From a checkpoint of a small mixture-of-experts model trained on Wikipedia.
Size: vocabulary 32000, 135M parameters.
Below are experts of layer 3 (counted from 0) of a mixture-of-experts language model. Rows are named router (the router's row for the expert), gate (a neuron's input weights, with its number), up (a neuron's input weights, with its number) and show model dimensions 608-639. Each number is 128 + 32 x the weight over its row's rms, rounded and kept within 0 to 255. Numbers have three digits each.
After each expert's rows: "gets" lists some tokens that make up at least twice as much of what it gets as of all text. This comes from a sample of Wikipedia text that the model never trained on. Tokens count by the router's weight.

# expert 30
router:075099061173176138150103126113142149150182177114140168112127152154137094153123155154112178067200
gate0:138113206132168108167120157077165120178151083213125145141140097121182120131078126116157130178132
up0:142146079142106099136144074164131120152117120080114083102104131085130104099164117129117099065123
gate1:110162079112101129164207145142145118186105145090163100190087109093139117141140137127201087069133
up1:115190096113100128113141153153164109218113092096160119160128117118112114147103103187156180149147
gate2:116109118136126105179180185149135113161177122122088115106158129146096100082163130097181052138108
up2:117101115071133130199177151150121061134193122090107124111123057141114094103169175088125091146165
gate3:120124099160128133106128145117129124117125137107134111090152144184088136147101136174127151120155
up3:126116113145132150143095125204130121102145121140112116134142142146072150131106092149107120126197
gate4:146094129149142160092077168141110156074120151167072155152135153102096140146123100177089109119182
up4:143108129144138134169161132111182140145178086131161127102086095098071099061104131104113168124105
gets: ",", "s", "'", "),", "S", "\","

# expert 52
router:077105093161077190093147163110132123170105115084120099085147159126105118135096175119135114126085
gate0:141161162093069097118145089100128075115124142132104164157084156115162128118134142076157066058150
up0:145141215147157138118128148153119178119086165058161129095165126131131099124136101116182163180103
gate1:168147137170112182111130058073083151117153083065149142119171109145131079107109130122147098164076
up1:135137141081111153106040161172119118092139140199043092157061217144150144139103045134179164075170
gate2:173180086161068097124159123124176128127134173199085127141098080069111141103135135087124127176098
up2:099087203129206129143115111154107093143118110147159098113115104182111118110184142141162092097120
gate3:098117148092106109069108121123120095089055099128228105139149185124140120145138141146151188100134
up3:111111132109186162114133083096132142150108071144172138073148151121147086117123150146110112192128
gate4:115123145129152141103124181148151079076100166106113126125104096092069144102177114111204131141097
up4:110138113136130115166117108091182138203159041175142183120115103117103151104098108122093112039146
gets: " ", " mi", " km", "/", " Total", "^{2})"

# expert 51
router:195102097182099168117172131131096102147143126141116066141138119163102166191187109101112075150087
gate0:085105125107066130113093158106124135080160117096155142144125163137087159171123136131080092118127
up0:176146125101168133129132144129083108115119159162174096139158146098130108118101088141148075140122
gate1:092125124121137193119165108111114152123128130122133068117088149086149193148138059091091100112172
up1:161128152131114088171088143125128068141091200109151179141128101115121061131134108155134190147096
gate2:179167165196136154152184137139118150129094108141098146163173048122148178105087102115142102174094
up2:167112116174154099146213133150103143095112097176160097131198043123154157136132121107103139203103
gate3:169178171152117167172137075163166086061112090150098162181094108181109081102138126080168056138174
up3:054131131078099138151175160153141098065087140170167151122089086166091121116114143144193065212111
gate4:109143185135095106140189121073174088127094098071163098078170023097098092090123166119165117165188
up4:082127183077150142122128110118142160143070142114128126111128095104173156159120232091166102133104
gets: " (", ",", "/", " known", " /", " ="

# expert 26
router:173105139120075140139162134163091161059093153081145123158195103102180142151176080114106156181070
gate0:138152086153154098093129095131102117112138131112172124141063095071091096104138079164142172124106
up0:181100156173160136091131125125108103099119154192121155148068071131087101123165142093126192089128
gate1:185099085041147223096099130100130179090133112127102110149208185119160142125106096206134096095040
up1:095120141188142044122189149157074090186167102169173119126091103063134146168159156148130181148096
gate2:123146109051130182124095087162125155140144143157011146130105117113136072083159151137145102146107
up2:086155141055133117076098148144101131190109138138114108128090170098152133042086106085168089082122
gate3:115081167089089111087077169097159108096160173134103168179130163079143117134151134144125111129095
up3:204143185122118101092109136161167117097151166158111217161174155160136144085086094125092049172113
gate4:167124141173136124136173071181074101137167171093148128119081156145158029117162102125079131154149
up4:197118133146135098141132070116100108130134196146132107127085177112168072104160113105110133127166
gets: "-", "\n", ";", "|", "==", " |"

# expert 79
router:065088101152090073151130157142086090193158128156146071094167097114130129150170158121100142147098
gate0:135204194098082076159152103132115125134135127053088093149129164136179145163093128126173118064109
up0:185126108126078168113068101166147146181152067152098114106114133124129133104106122102104137160136
gate1:170062089174155099155147112151140143124189133108137121167169125099167169150107177123161106161148
up1:160112143174162050175112078165107153124141156183147139183159095056095187157101155105137126135194
gate2:163119127149142138154075081105106122138107134159115087113179146104097160133126140172129118114095
up2:077104069105142132168125167159104127101107150145119109180184127102106091124133127129157078167122
gate3:153066151099124116089141101052131111150143149151102134117113126190087140122161126065123098128172
up3:117181081073178147127148120185108110113139145097101174056124143111164137123102179141097151122122
gate4:157142166166078164159094143122118087147140130131140101171123076138133134109119174135103072171101
up4:075095160076132139116178079161093143135149181073142102149135166099113103110136167144156173052160
gets: "-", "|", "=", " It", " -", " 2"

# expert 31
router:072097085127188188109164137087127174134124075150150103125141119158136147081171120178130137163158
gate0:151161145094121181122168203132156129147165169104055159139138148078187141048159074090120128137117
up0:164125106191115135074067073097126130156112137118134139094098155156118088139093130139121137083098
gate1:099159156149150096097129165119109062094125092062147164091171137178119168147150074152137122137137
up1:119167137146112136183147115123057120087133143122181152082123130149162124107158113152148127095138
gate2:110209111085128127133115121158123124117117125053151078194182080131151132206099129083118072146100
up2:124158107072134142159139109148132083130099123110163119144184084140143083158101133134120142122129
gate3:116124144144106153140110095225136160179112135155099156074058109146144170102161151123100145127134
up3:146120114119121151095145099226089174177155109171199147098120115090117111118119097102090142110109
gate4:145132131171156089139121084149143109116073135209165114132094104133126153143107181136159186113190
up4:126149137132124085137144155154155159135176122142170172074181167113167101116159129066140059131073
gets: " the", " The", "The", " a", " his", " its"

# expert 47
router:070140103091105140089111135143161177112030108101098110168173118166084082162098159142098145143158
gate0:131133069168111103063129152109121090172152075190146105122110140120157186125048129171073129086113
up0:151123170075120117129105072112144163111117148127156129156107108089121156117186126097159068116122
gate1:103152079098115155141082110095128095104214140128177120155124131133128161131145162111110086131109
up1:140125182070107134125117113052119139118130137068137144131078157127120147088071066101108102125098
gate2:161173138148091081129136140144145152156108131089166149103090193082095137129140124138111150119153
up2:114146119166105118140147087133108145155097096130134166186148117100127138155132086132141140134106
gate3:084180079160123196097101125062158153147070089116119140122161101195153117114154187087176117102109
up3:184102129091147118130067142108072130102154155106155119199098127109111082099066070126109109153064
gate4:127134116175132160076118114124078133145149097085114117110126181094112129112101088106113136025076
up4:130129112144121122085128116045102143240129198154118135126092074119180141114139135105155110098098
gets: " the", " all", " not", " this", " later", " each"

# expert 12
router:182113095165096090106124072212115099055121141087126174144130137142122160164126152147115096131124
gate0:184137102173086132130069118195136144046162171128144158133134219131123070110130120160151146145096
up0:120159168136086127153111058195104107115186129077142099124148198132140049087136102121154114169104
gate1:133130067144170126190080178150127137235182178097149113097142110165124142161082125136099065156139
up1:157191118179116137144158181138143166117161139168120151122092115054165142149123103130108101140141
gate2:112169127097123143142108080102157145128129069131133118126125191166107117124125103104135096088107
up2:101101220173154140152116132106124081090093115196140088186135104128111126110145162139079146138128
gate3:036115049169153087102162169118166072158147063137159127128150148156112139124133198136090090130080
up3:072125095133100139107156106160139125156113107160139090155095134101150141165076182126122120158124
gate4:105116128136097109122088171089128101112117132104144111138093106133125153111063142113153081134109
up4:166116106154120164148109219086100157131135159120155114166130078143138117090162157079120135181111
gets: "\n", ".", "==", ").", "\".", ".\""

# expert 42
router:069095096105062097112100180140108149162092140122051153121167085073139140101171114142127220174151
gate0:204127092110126144104161116119154114013098082129128140109144145159138150118092082149090113141089
up0:128147160091136066107089152091162138113158159114144169072120165150123148143126160101146129153147
gate1:150099092129162130141117137121202163164177118139105173089128110139147112140105115065126147144150
up1:091140120086143137114151149100207105147150150072107145147172116173087122098132155151124157149137
gate2:140114117080162118187099155120142112079127098174116111100165169152150128116125154074163153086112
up2:135126153095141180206156165110153131167165184195080170105073103121184097167149144101164133108101
gate3:165110114110091124067105143166119156122112100127105105104117149089143109131118147123085114108109
up3:130128138108143175185172080073099135174185148130205102157125100121157121168115074073163142110149
gate4:127188072072149129085148074079187111170090118139095087169139143154139144145137089103082081131130
up4:076205118146123109068063069136172128167157134133072082145132116086126139128163147080055108125189
gets: " by", " with", " from", " to", " of", " at"

# expert 15
router:119145152092189081153136101130092126146105120123178097150175068118192131179166111127105170141118
gate0:117094128124136162136160141116156182100102156158159165104141102127099154124123147142086146139147
up0:079097093144130136153116134101088127078151138152114094140139078210174089134148177186177142102152
gate1:163173160124138076112173123126125187092105117134112110162150107155109100085044074163101130091144
up1:098142153101069131104127109154112122119094106191142182129066116121134140172107179150138101148189
gate2:177127119106108159149121152102140171138152115144105088139164098152138076179081138161150077120165
up2:141092184172148062120154096219116080112129163102134139124141117099116163105148141083170169131121
gate3:125136109120140151069109124144166135128116139097135132119087121169152117137095183141138129102151
up3:100069103128099126118164152188165143165149122085144113126117176193108081097113186103077134153123
gate4:130137096161104102101148160138170110088124056152127120144176138218143086094153100128077118131148
up4:109116159104167164164101097118137142177168145134158111110066084092156182127159175136137125143075
gets: " to", " over", "-", " in", " into", " from"

# expert 78
router:124163116094130142168138099121118164151089125133118079114139092159078106094118116139096156173146
gate0:131094147152170115097115158092163152139133093120119167116130157177170115131154079143117121124083
up0:102117145099150107096177144152119110123159056041168143102160107139078141114171119118133132094148
gate1:096115143159134184121107122101148127146155108226115121151148119152150121156141125173080085141115
up1:104154099128144143084114170130135131093121075168126124162125155075141111106129160102104167131147
gate2:115167090084139120168091143117116110158120089105196170112134107139072112122160107161164149113166
up2:112157145121130104122179118126125099121148122130083081113136135111146110092160118118144143097112
gate3:059146206162122125121043178161079142071126077053138134124129105143143124154105159058122172170137
up3:183166153134100119088137133085111125158122087186126114202162140117124132134139189101157180162100
gate4:115165170118136141134093124156162088102184134131101111158116107102120139105085133098089158170096
up4:176108124155093134169170139113112158112130135088158167058158107161128164139164107092193126098091
gets: " a", " one", " 1", " an", " A", " two"

# expert 36
router:139137146118118100137128151118133130161107160099056154088153137148153085116150187133158160148113
gate0:065125136101111137129070155035115066114125187134061117133101103124159087112114109106205110116149
up0:159105146051116171118094122061105092129156146103105120138058157136138175106074070127193137099103
gate1:146145092145115123171137171132118102114113067136146103073083133143129136103136117180186168127193
up1:112201120174136124047164103135112075132147171156182137176141111075074151103178096136151084079119
gate2:176109113149087132074111158121132161166173121095115108122144119115117123147120170076108104186127
up2:147084138115103110096154104142114183180104084112180167124096146051155133141160145072151142132139
gate3:096138134162137090051114075175134098185171138104085145110112179064173089155115144143122121102141
up3:117100146071108077186157108103122166130107079117198126100130122076071162111088111088149133105139
gate4:196160227116078145102150128129129120065069116125123181097133169196179120108085173151189094095110
up4:059124039117161183147131138077094080113109115142111061129164113076127181157148138095154081107132
gets: " as", " in", " for", " at", "|", " to"

# expert 65
router:111156151155086153084104087172124131174127148143177096089105135198144079125111151112118117121107
gate0:128095163146172112112109072129153082191166085128113182118109157163139104115107128097137135152163
up0:104076120128108090084138088170177116151171123066138125087114115139128096124132088107117189159098
gate1:147166191108154140146164113109138118064137116169079167199173081151122145114113105174128130141171
up1:151161180192093165149088145149115064095156156159148175215177135144109127129088143141136091140174
gate2:128134134165090098097130090165176136150143115115151173068141111145166133139106094073121100140125
up2:111156156108108135113092127135111156100122118154115229057145068143124159111067156132141134079104
gate3:160179134106112099145108084180152115124163161198182114082187124103151211114152145055163105065109
up3:145104118133114110144112146146091114113166115131136146129150073137164184077141164049126146142113
gate4:148153108124088127093153130128120142099198091157163091141097170150124161120092152131148102092091
up4:130150098097094111095164138152125129163148110132120144114088165112166151124125185128121097109051
gets: " the", " ", " /", " 0", " =", " The"

# expert 18
router:153153125158151142148102081056141123177136146156134079158070169142129099127092168155104159129162
gate0:108171121134125157232118153085146152093138106101158112120109128110155100116112061160106123155068
up0:165117150071141117073152109100129136147132075075124187080166100158129127186164138037108112132086
gate1:096125124097137137158189156124136169101153121097126136182133112173089118165106158154148124127073
up1:156142183124126144173147150159135185043122168129115113155097106167132123096118129126143159099121
gate2:114130140131149147115099114112131127134083159085122116084137122137118188141137158113167113096131
up2:109133148105137153178124076198148103101127074187119129114096128097100158126076159142120139138151
gate3:153148163156124159144051109048119118071131114147143173162110124142116119109157129146095130164149
up3:150106156161129127087173182105125124046157102204145101122133113141095154083196202109133125180183
gate4:110184111081165180179126118153167131104085137128141121092136132116167102157056093147132099113155
up4:178104111093116089149087170173118108124211058156101189153115098119088155128148136114170155120154
gets: "s", "d", "t", "a", "e", "c"

# expert 50
router:114102104167040142125143129079139150087076108106143047137149122151180132139127132115119007104101
gate0:142189140197176140137092092142172158085084106138162158119145127140210156137134141123156168104138
up0:107190170160126118163092099078160150093100139155163119125111130156181142118092144105100156122172
gate1:082107134123104082153161117119128108134144137138177089105045108201127120102118155156192076103191
up1:146102107107120196119169105140137148099153127134167146088099125124140102112122166170159121115111
gate2:143097166074157184065113103090116191134107082126152169089052109158122113126110060175157134120079
up2:054178134179153090114156061154127129160109125116069158078119120102153136147159152033098102162141
gate3:139199085103201168159163064103134041119132089139167075167125139105125160119119150098186099117050
up3:114145093117189150125133076143161080101147084127137096194163147115110116067151167124128124121067
gate4:095190073111111149110146125135152104117124101089107156119129131157187122163134099124134138131165
up4:196119132156130101093128118076141116143101106157158116126169139082091125141128128160098141200119
gets: "|", " was", " is", " are", " were", " be"

# expert 75
router:163139115123068142143226117106121115084111163080093157175142074128120126179117115074119125165124
gate0:112150114118085136110147166092103118110119147159043153143107115120070110117100116135141095143071
up0:143130133117118136127162209102119125148110190140124136162137190181151095158133097109187112128082
gate1:150108106112118075143080106096143086177161187158085171132085176130128102103126127109131128159060
up1:084173150158092180126163107092166176113131093126173092173101115068101159138102087188069150045179
gate2:089142093115090131091116111130042110101098137102163145186138111108109120159154160111117136084125
up2:173095076103080147135107138159133143155059101120100090095134175116114148139148074179098166133127
gate3:171106180089096120153133126155150114188128105095160162108127154114164125056137097140116147091197
up3:122184195143059128113098113100096188090127102079113168080113138116132117061125098149164044101118
gate4:124095163098126108135108147155138107113155115117096088137087127168145131119080146185090127114094
up4:144141146147119145106037090101148131104160133089128115150158165149107122074155138128151123139143
gets: " ", " |", "-", ")", " •", "W"

# expert 34
router:113114126151089055150126146095114115105097104123123147167124130157144122159177140123173132128124
gate0:081183206131140149144112112078154082110080149134114179114176123127152141069099119111100114105097
up0:092136119113134111156152129163159089111106101110167119173137110166086142103108079112146076135129
gate1:129125136117163155117145092118147158158094046190070131084113207101082132097063079141081110104122
up1:088112119122125177124113172118098114165166159120101099157147163130131077096177102123112110181080
gate2:103097108152091111100118064117093107076152116131146149097114084137111167164157148147124128139160
up2:132159129164143137138174147165129154133064134057074133122148105152110102073077105140136154117122
gate3:130113128183132105138136106156167099100108108117084075119185153122158162077127125089085159198154
up3:166146117172151123144059168145176153155156113176144098228159115114139130140120153118123129139144
gate4:116115119151161072111123144108182089150092095091100182103123130161106172108082109106100169144135
up4:126142127125177134036096141102166078140153134137138141169146114110114119057096123067128112172142
gets: " |", " (", " \"", " on", "\"", " by"

# expert 53
router:121118158151095111092053175161100158195116141105154215119140128057215098094147058119151149107117
gate0:120109127167070103117130128168088071095044204118131142123083159107125167146138139136079104163106
up0:070090117149116092158142085128068120132136173147147142121112138130184158108134165091159143154185
gate1:167134145134125063142203086121106152117153164121085192143068080193080109138058120125147167132175
up1:124099094078113143076076136054118136149090131158133063112163182081113124167136129088099147102156
gate2:155145133102186152147084180144092114135132136163152146143126121111156143155133170131184149080119
up2:157116159106178146099083173118087075124169150120143118167123129098127170165174168105162178120098
gate3:110114176121152139169080099110096160108155109139105151104078184143091120169144102137133133088140
up3:208057080165114074127143130145116152151141161125162182126145125115088170167083135084123100131078
gate4:105086094120132103140120120142147165125171145080126175105154103079110119157148142123118198119166
up4:060113153120094141126142138094145116173114084130114114124138073166160103092150041124038128121099
gets: " in", " on", " with", " as", " at", " of"

# expert 66
router:136145187145099080125088093074163099103077125098106106111102132098090123137201221120142151108114
gate0:153105143128132102079154083128112117114068124108187108236121134110123168072175094114139129113130
up0:140097102095099108148120171158185127146083117102126133078120152128155134065147136166151106197163
gate1:145182129121101085149088123084114099149031146173161106220122124139175115060126181158163144116087
up1:122104146114129123158182131157131105121122131172150174070154111161131090123139172156125096127137
gate2:171120164163147137106105182073117129146102124144110098095092158124077097129183130108124083107108
up2:131128201081128120129139137135072078137083124183120098113097089164069129130146153150137131096125
gate3:114141138074086149147108170088167103129143086125139153097075171191135110177166066104120131136151
up3:124117081134144064074114136126179138168142137117066142195124121121138157157161144118133164119133
gate4:116171118140113136132117142106190153116112116115090144138113133171135110142116127062134117148108
up4:086091151198112139138173154089150118085100155081146114075141102091158172124082148137123131132131
gets: " |", ")", "\"", " (", ";", " /"

# expert 68
router:175099120143098098157126125183150130092155103088111136114135125150101112130110137164132142111092
gate0:099133144159161101125173110076160134126210097093103093119126123091138132153112129130129114114111
up0:105178146190218157148132140146204165177158087125134087144166117128146150169142128106038133171109
gate1:162164132077120106179077191097142108135137136157121092171152120124136118113163193135130135183103
up1:087105146157156182036160093124131153141165110102134152097124155165134163119124050149161141099140
gate2:137105162127132167125123127207144189128132047097137148106085125152121117139060120106133110168197
up2:144210116093110080121126129084133144161152136152181113105163108128141139132180138131175098097092
gate3:165092119122121186096120128175082156095093111052135150123104150124086085149092051140096141167097
up3:142106130113170085129108175152123104151102162115149134072092139125116114120119150127114100091123
gate4:128150086051168141140171098105121118140123136100125106118113117046169121163112128143194126115120
up4:160167112166143134141117122173157101145112096120162187084127130204091156133081137111161176082108
gets: " |", ",", ";", " \"", ":", "),"

# expert 2
router:134128145127099074054134110130104138089097163114155091136141130117108133161139136212107158147193
gate0:150155146071104097097144104140141130171098088123087094121190119147168169121111135114113142147114
up0:139116127132139114032046106150091077134129136112130135153127154113106136134149119151092148092121
gate1:153166151143149133146162106146119131100107105107141133090059138139075125116091134124109101149171
up1:121118140120146109101116145128149098147115107108116155150141061087174115125118091155150117131096
gate2:113143135086059080168041173108088111120093131215100126140132132192133077147108180138174091128138
up2:149098106055071093113051162131175166144087129166108163123139127112162105121054162184144113128127
gate3:093149143128108093140131109124157147157089142167119151150140089131169155134149141131179213168076
up3:099146090086103142137131158136146123103146083132102162092119145158161050118128086180189180105054
gate4:146126094142092111106158173093145111126133166087115131138066103081108122097147126109123146099183
up4:142155058138159174151144171172149098140116122093131092118136122136150131109126107127196103111138
gets: " |", ",", ";", " 0;", "),", "'"

# expert 21
router:114122167091143147170089193104142176157063150131171137111126120133127143088161118144139181140111
gate0:167169155117122130106167115177141108141130092064162182125100161122136150159119119122137143094127
up0:155178143111139089122193089145187112128137112116151150152151114109111122105148158167146117035174
gate1:199103149115112131118172115121188072129060153180125140061045158101190152061074172090147133162154
up1:173065139142105108163186147073195141141102162150112124087090179143188167117100146152165125159146
gate2:184147117088106079104082161089151145110124107106081102129135153226114136150118102085132127137121
up2:058121133131189108158152133132142112157151142134170064108125172090097113106108093105153168077107
gate3:179161151107142130115114150138142149133095088123148125096091084156115167121130165164136087165129
up3:121124148185124166157041094189125120118099179149168147085149129173154077128100139100105180184143
gate4:095103095142072147095099137182095174188079083150091135142117126091123140195085057061102160145127
up4:102116103142131157069067107151144109142125117115125099158152107163132172118095162162135108115149
gets: " of", " in", " de", " for", " d", "of"

# expert 49
router:098132151114149121130060193148110167175083132126166156132156098090181093091132067097135178180108
gate0:060162091124111149161132153136121149111123130132105140184148151116151132086136111207109144134156
up0:121084176152119150090148159182150175113110143094129164135121110131036130119143128170170149122175
gate1:137143147122108144091134098112080136155208097115141136180060170117127133136130098162133056153097
up1:135093096172086120094145165114140128130083135137123094121176108150072076129074159159161120108081
gate2:147110141130172128180146093129086135083194186157089122141084164170143118135140123094171134139128
up2:150144160142142124125107116133105117118115151108214100129079140115104182122149103192173169122117
gate3:169239194131123106180121053150084087050069140096155145114132151154134162112140130155152190133077
up3:127110128185148135164118131138101096065131064101146112115120041099137118090178170183096135160177
gate4:135115138122144134172141082122155146181155151174148134142085140116095156179112103076145160195173
up4:138128164150128147226142165168095161090131116172112111140123117111140162122081105176140153116132
gets: " of", " in", " to", " for", " from", " on"

# expert 13
router:108109034147129110175123141159103126132150160081092084131166111172183110162175158150089142191074
gate0:137150054162168115162201077139181126104115151112148138148115152144086088100134153118127139132139
up0:146074213126103141084098147160117143138141121136135112082136099084193115198111107129088117112131
gate1:093137161154149057132093162115088098076110130174088061124095120189147089161168145099155196135091
up1:098124121117147060098081076143127131155133114129119144109120139064147140161113148137108137132112
gate2:136139107128120085160106104121165084103149080194123125131145089040196162132115141117216120125110
up2:129102099108157140132115075139125120114153101127159116134043083147173146160098188147199145164102
gate3:134144119092152151088183113098168106167114133155126158115147142077146186133158128152126123114124
up3:112090135146144151134098111173120152115127129098109118136084087129149110093142180090141128104153
gate4:150161126140098149177140116145124104124192115127167141186198106172137146137104133172120124139109
up4:114122177172112104084172061160161181149127126143170156106119170150127117100140110092106141102139
gets: "-", "|", "\n", "===", "==", " -"

# expert 70
router:110091111120139144078083169194164054151132140095173185098170121153055091081096082116100108079172
gate0:157165146140123165125075147121158154131161107160124155171168174105098152137100171115158096151121
up0:150166104129119169144123149114152176137143078157094157089110093087108206094151141110141096147182
gate1:158065116158088133129102079150166100199177123099128101159134083161163179186099104153102149180138
up1:156171147095188097143095169176134141051148144115110143124171123118144033063143161092103116090239
gate2:145165104123176147136116173136121182153180143117092117111186140111110089163134115099120180098098
up2:153092163149109147142134116128160049076090104196144132169113110134146128094101090143148118146142
gate3:151117103156149061148116126150115105073136126077124068151128050138142158146130137102095119085162
up3:139094155083112171046148087163154173174081144112115112159143142107184110130118091137120120129063
gate4:129135138200103109118152110111189109137049159173195111105085142106111197164159115128126127103167
up4:092101170040168120078079087119124162166144111034104132171137157140174113070109145078126129115099
gets: ",", " that", " \"", " and", " which", " ("

# expert 63
router:135115130106153143117119116121077150162124147108162104118048075105143108070094075189110106118158
gate0:152100163205114090101116113155101168096099068137111109117114130187108175123047148158136168074139
up0:107159177211147160036128119131116105098150131152121146143058117120138175104076121106114173070168
gate1:153177114130141173136115145124121155141082128179159162094101076127109207132072130153108087200138
up1:143197106146144164130098130119114142122081114166159168083082094189100152109086143124112103179130
gate2:138148125155141109114159134173120100153092122085102163178158117142119139131103110151106098071118
up2:090112123175102222127121149156125174130124152178113133114101160139139134121084137111108103180120
gate3:152146115172147121110122097174089141093123157076127033150120150114104150129083122144114111147141
up3:108065173118130138146148114083121130140100194100125100102124121179106173103141077116073164170080
gate4:140138141137104108042179091123149102137144096109135125111128110151106127175185139094117131146107
up4:145055066155148116206162176095131122163133140125119150172074171136160095095141104120162082143121
gets: " and", " or", " time", " but", " &", " then"

# expert 40
router:084145154152151190177153100131093190124177184064129125126101076139131084091068120138082143103143
gate0:056167171096122146122135039114189166147068158125180162120102121143082106056098127101125157096119
up0:149097136100104112123114187119121138167111124085104165152125110140106108152153153092069111149181
gate1:122159143144154206175123116176135085131158107130114135131123154102112101101203141105133125135147
up1:134202140104090219133161141121122083164118141113141116135131134171113148169141145141114111146157
gate2:086174156159117091127132101083088146131144178160115134106168163144114183122071109101133131130138
up2:116113126137038142139125174135155094194111118116125143117136135161124106094134146076138131139207
gate3:167128148147075124168151093089165082146120150141155129115146079153109102153087063180107116136139
up3:110095159155100063141117113076166077079083065075136172129174078152097151179174117143112107140124
gate4:124094162106087124188071130071140093119152169104076161130135110118117090062102134162139060175144
up4:110145114139112170178061125121107153169105116118153162161095143144109132111102130142102118150153
gets: " ", " A", "e", " In", "born", "A"

# expert 57
router:148118152123111079160104046134143136046141143134089119152170087083114110136150173177083130147119
gate0:167155146159095124184097117117151132165083149173119146162121070171124179145142171128112142142078
up0:160147164121123166161100117126144126202148162165140098151128118168106191134173157101111152123122
gate1:113094133132147071130126108115129080181104024141117097148135154134154130099175167150054157121117
up1:074131171167066189184150099074121146097160102105101150107115060117068109170139166155141127123117
gate2:163136149148116136135119101092102121162181088164145137163113155070147085149140140148173088154111
up2:111097113147143118123123090103152145120162114130205108185081142037108092103117128121154139088105
gate3:131150122127141126121099038127181107086127132197152156098139174113070150097141177167130039130140
up3:171186138143080187147066099129122147144132136149109064155087138095132120110093123181144130092162
gate4:133095113073101105077113105151147137133132132135134049087114163152106083130136103147204112127146
up4:150105116135152105113099136150145155140091107098161109110143097145128108102142132088135117117108
gets: " was", " he", " a", " He", " his", " 0"

# expert 3
router:082101092147212176133167149113148161154141097182119166130135126135126149080202127185101164221121
gate0:128115110092118128152113124123179146102104104155173077155201156165087091134150135102103099104178
up0:145100105165165136112189162113162125105153107186111076189086145083153163097165111141102146196176
gate1:148114169156126103061097099141121144128141135118170152120124171109151141106149132125106100083075
up1:145125107117101132106091107127167172131169147142141111038115158105146128074079093137094090126161
gate2:104153113131126127125137123136144140100125129139089172148151179111164150138104111111151088160112
up2:165116166140131119100159149103139132096127090160142148055095106150105148163143122170134133120158
gate3:162136156118142133116109136112142114075080155156061146144172150102170107132128174142146144135115
up3:099112171099111104095134168133181112081111153155142142138169107071095092128148133168093087179159
gate4:121163109074153142090117087117131099135116147116069148125115180168137171106052124138141093129157
up4:137092144170066086130142103144127134189070137127161118098127061132168131181255133109121086145102
gets: " the", " The", "The", " a", "the", " its"

# expert 67
router:134188142144072107197175109131098150156044165145118124178171141130177157150063131116165093059096
gate0:155178084139115106120158139113144144157089100095077097071049162108151168072100109166127130106120
up0:186135036091091113132117068112160140118163125103136076127138161098131162077100100114164137137119
gate1:144144142104173046121200132173144129209076113104151128185126141140143128145129133100133114112171
up1:121096110135153158136101118104123135115146119088183080119101101109117135155120121104124114170140
gate2:102153053125138144127142167142086075164088114069101109122156136162146151134104123119161089069118
up2:087140107146132137114118134205063156070108147091101132137121103103135055174163193157137082143132
gate3:170128130152150101083111134119134127152122098218145144118112126078084097145132125165072090092179
up3:058147123156147120141215151100175160115100169168165158102164146181145103134142145114143126133201
gate4:164202115110092121167151144123169116087105080116153142162165077127104134130087085176113202131136
up4:127183164090137100140141094138152144150097113107138154153171071106108113128103137196144166156103
gets: " was", " is", " were", " are", " be", " has"